python train.py --d_shared_expert=192 --activation="swiglu" --attn_scale=0.177 --optimizer="muon_variant" --seq_len=512 --dataset="wikipedia_en"
Below are experts of layer 5 (counted from 0) of a mixture-of-experts language model. Rows are named router (the router's row for the expert), down (a neuron's output weights, with its number) and show model dimensions 80-159. Each number is 200 + 40 x the weight over its row's rms, rounded and kept within 0 to 999.
Before each expert's rows: "raises" lists some tokens whose logits its average output raises strongly, later layers aside. This comes from a sample of Wikipedia text that the model never trained on.

# expert 0
raises: ".", "9", ",", "8", "0", "7"
router,140,187,212,282,215,217,159,263,199,155,212,208,123,208,236,161,233,233,193,142,99,204,233,225,285,289,221,188,142,188,164,104,189,161,172,141,232,209,198,144,207,196,184,154,180,178,189,259,292,180,172,151,225,242,194,194,248,275,229,201,158,225,138,172,212,204,190,210,143,252,257,220,232,124,273,180,237,162,180,170
down11,190,242,177,248,131,261,163,255,188,229,197,181,180,263,220,115,179,193,200,150,190,152,272,180,205,127,187,54,170,223,188,189,204,190,133,209,256,195,131,152,217,227,151,193,210,195,215,158,249,126,200,235,189,191,108,220,135,174,165,177,142,167,248,174,294,179,171,186,207,262,189,131,267,217,259,164,186,206,216,219
down12,225,135,191,203,202,145,218,181,222,204,248,195,167,202,218,165,164,236,175,282,247,249,161,268,168,244,226,190,158,209,163,260,280,249,101,180,185,188,192,198,222,195,213,186,251,149,134,175,173,281,162,198,235,255,188,197,171,196,171,254,200,199,196,176,285,203,156,229,249,215,225,157,171,219,179,167,182,162,230,214
down13,219,192,173,245,203,216,173,186,187,233,197,122,183,207,209,176,218,168,227,170,138,251,149,180,227,155,237,142,177,103,170,222,172,209,143,224,177,144,263,216,176,215,239,178,188,162,198,143,265,207,177,206,134,200,210,239,200,190,196,219,264,210,238,163,210,221,196,154,231,134,165,219,190,139,238,181,237,180,196,104
down14,235,202,194,168,228,197,126,261,150,180,179,131,237,181,230,150,233,159,128,179,225,194,201,226,177,164,201,155,164,132,264,187,244,258,192,171,204,181,243,182,209,181,190,223,211,194,214,159,218,199,246,212,229,195,218,271,192,186,208,139,279,209,190,177,197,150,187,183,184,237,198,156,202,158,281,166,175,198,245,182
down15,230,213,208,138,187,243,224,140,211,188,179,240,180,174,222,222,195,212,189,192,197,203,294,197,192,174,228,149,232,202,156,146,223,187,234,191,233,250,231,226,243,130,196,192,177,266,214,155,171,193,164,192,215,226,200,205,194,182,226,205,185,214,252,230,184,246,185,159,245,230,174,207,208,184,194,203,125,233,119,190
down16,242,205,177,226,190,265,208,187,211,175,167,237,186,139,219,168,158,193,106,252,205,159,272,246,198,160,274,194,240,170,218,194,214,158,218,180,243,178,167,214,158,232,198,246,213,208,185,163,237,157,201,227,252,265,101,221,222,197,254,152,244,204,225,156,199,217,173,187,100,182,157,259,200,263,238,175,156,144,276,205
down17,241,243,228,244,176,212,147,217,183,108,190,230,106,201,255,223,167,240,174,174,225,281,137,171,166,204,239,191,242,256,206,207,251,187,250,125,218,269,216,164,237,210,185,297,272,161,211,241,160,252,214,172,207,212,252,206,264,264,173,149,125,212,197,180,183,185,167,216,192,236,186,219,161,245,194,256,184,231,232,217
down18,205,204,125,235,193,201,165,229,217,176,188,186,260,184,155,234,255,210,225,188,220,142,189,192,214,120,268,207,125,202,268,247,231,155,208,234,156,207,174,158,133,145,281,180,214,193,132,230,217,263,198,189,179,198,142,258,143,231,244,198,207,133,144,154,145,265,269,248,242,221,234,235,210,122,203,219,149,193,194,256
down19,186,237,238,252,220,190,143,237,207,262,83,281,194,184,201,180,221,213,183,184,179,145,147,178,260,250,226,204,189,205,207,192,135,204,198,169,255,214,234,147,257,218,192,260,210,196,182,292,183,260,236,182,217,214,204,163,291,226,187,276,172,188,162,143,164,227,178,194,196,232,248,178,243,254,214,219,229,177,192,216
down20,150,133,236,212,273,214,126,195,145,160,197,267,98,212,233,160,217,224,155,135,159,278,259,196,180,165,85,221,137,223,253,245,146,221,204,230,132,172,156,129,190,213,268,199,190,175,233,248,254,130,200,148,176,195,204,179,212,146,230,216,149,234,197,162,234,176,134,168,156,218,199,192,132,225,165,122,153,88,227,209
down21,217,200,295,233,173,200,160,192,141,195,129,275,194,244,218,196,239,190,222,158,210,191,198,219,206,230,221,211,186,231,234,163,212,264,105,123,203,146,261,250,188,169,227,233,199,200,164,188,188,129,232,148,187,194,210,223,165,171,205,231,173,277,153,179,195,124,168,214,203,186,146,244,165,209,219,194,209,152,129,237
down22,262,241,236,239,124,232,176,157,212,146,182,227,161,212,225,265,169,211,192,226,186,179,154,264,198,195,225,226,220,232,208,179,189,225,189,170,209,223,213,210,169,165,132,205,208,239,201,183,172,133,189,267,216,148,227,232,164,162,166,237,149,188,184,276,215,133,136,204,172,194,261,223,127,230,204,249,163,225,224,176
down23,177,196,162,301,183,173,217,245,199,268,179,212,172,235,269,173,205,299,207,229,199,119,169,272,250,234,226,253,242,224,209,167,195,178,215,113,200,154,175,181,197,184,238,229,202,199,272,160,254,223,231,221,217,212,177,190,184,165,158,135,227,222,144,207,257,174,181,160,228,216,235,178,149,241,241,160,142,77,261,198
down24,256,203,158,192,227,175,221,223,239,210,194,195,161,94,189,198,156,264,227,157,183,191,200,252,236,260,191,209,183,239,185,191,158,217,247,80,194,153,149,234,165,221,162,217,237,235,185,150,227,134,240,183,198,282,159,181,226,255,149,206,194,209,312,220,152,206,157,182,226,159,200,172,197,222,201,155,216,236,181,225
down25,170,161,205,271,161,176,219,287,210,206,301,201,189,241,145,189,148,138,127,222,224,285,151,204,177,228,220,199,208,246,186,172,238,257,274,138,210,224,180,215,284,275,203,212,230,211,183,221,204,199,220,238,145,207,158,196,234,290,182,272,229,219,177,173,220,221,194,183,150,232,132,241,210,245,210,203,201,148,206,199
down26,153,220,155,156,220,174,227,265,176,216,219,289,244,238,184,149,152,275,121,243,172,256,217,209,186,194,204,238,222,195,155,239,257,212,221,188,158,146,225,181,189,221,203,238,198,289,169,186,182,170,166,170,231,183,197,173,193,181,142,182,224,181,151,173,235,257,215,216,148,158,157,242,161,182,260,188,106,169,189,182
down27,139,168,175,122,188,224,195,248,271,236,167,211,214,262,192,176,224,184,144,181,160,118,166,202,171,235,150,189,204,180,167,164,264,191,207,253,207,243,207,186,225,227,212,135,180,91,203,265,180,245,191,222,231,185,222,147,194,181,156,215,197,149,116,216,208,203,192,189,201,201,164,163,166,210,164,227,202,254,204,174
down28,226,160,193,214,103,194,176,155,216,165,246,257,202,192,225,188,214,185,211,179,188,235,160,230,138,243,290,189,215,207,216,246,168,187,196,223,250,198,202,227,183,173,263,181,165,216,195,209,164,188,228,192,169,228,253,209,161,153,220,175,180,167,240,119,238,181,211,207,272,127,224,179,167,261,214,182,194,237,218,231
down29,148,205,230,235,165,239,230,191,144,240,246,160,138,171,152,219,177,133,245,222,217,215,195,115,149,191,173,219,180,279,160,147,144,153,207,236,227,219,201,250,145,281,220,220,219,187,225,128,96,168,269,220,167,195,175,196,148,185,178,252,197,150,221,250,261,225,187,240,226,194,169,194,307,232,217,232,222,189,276,175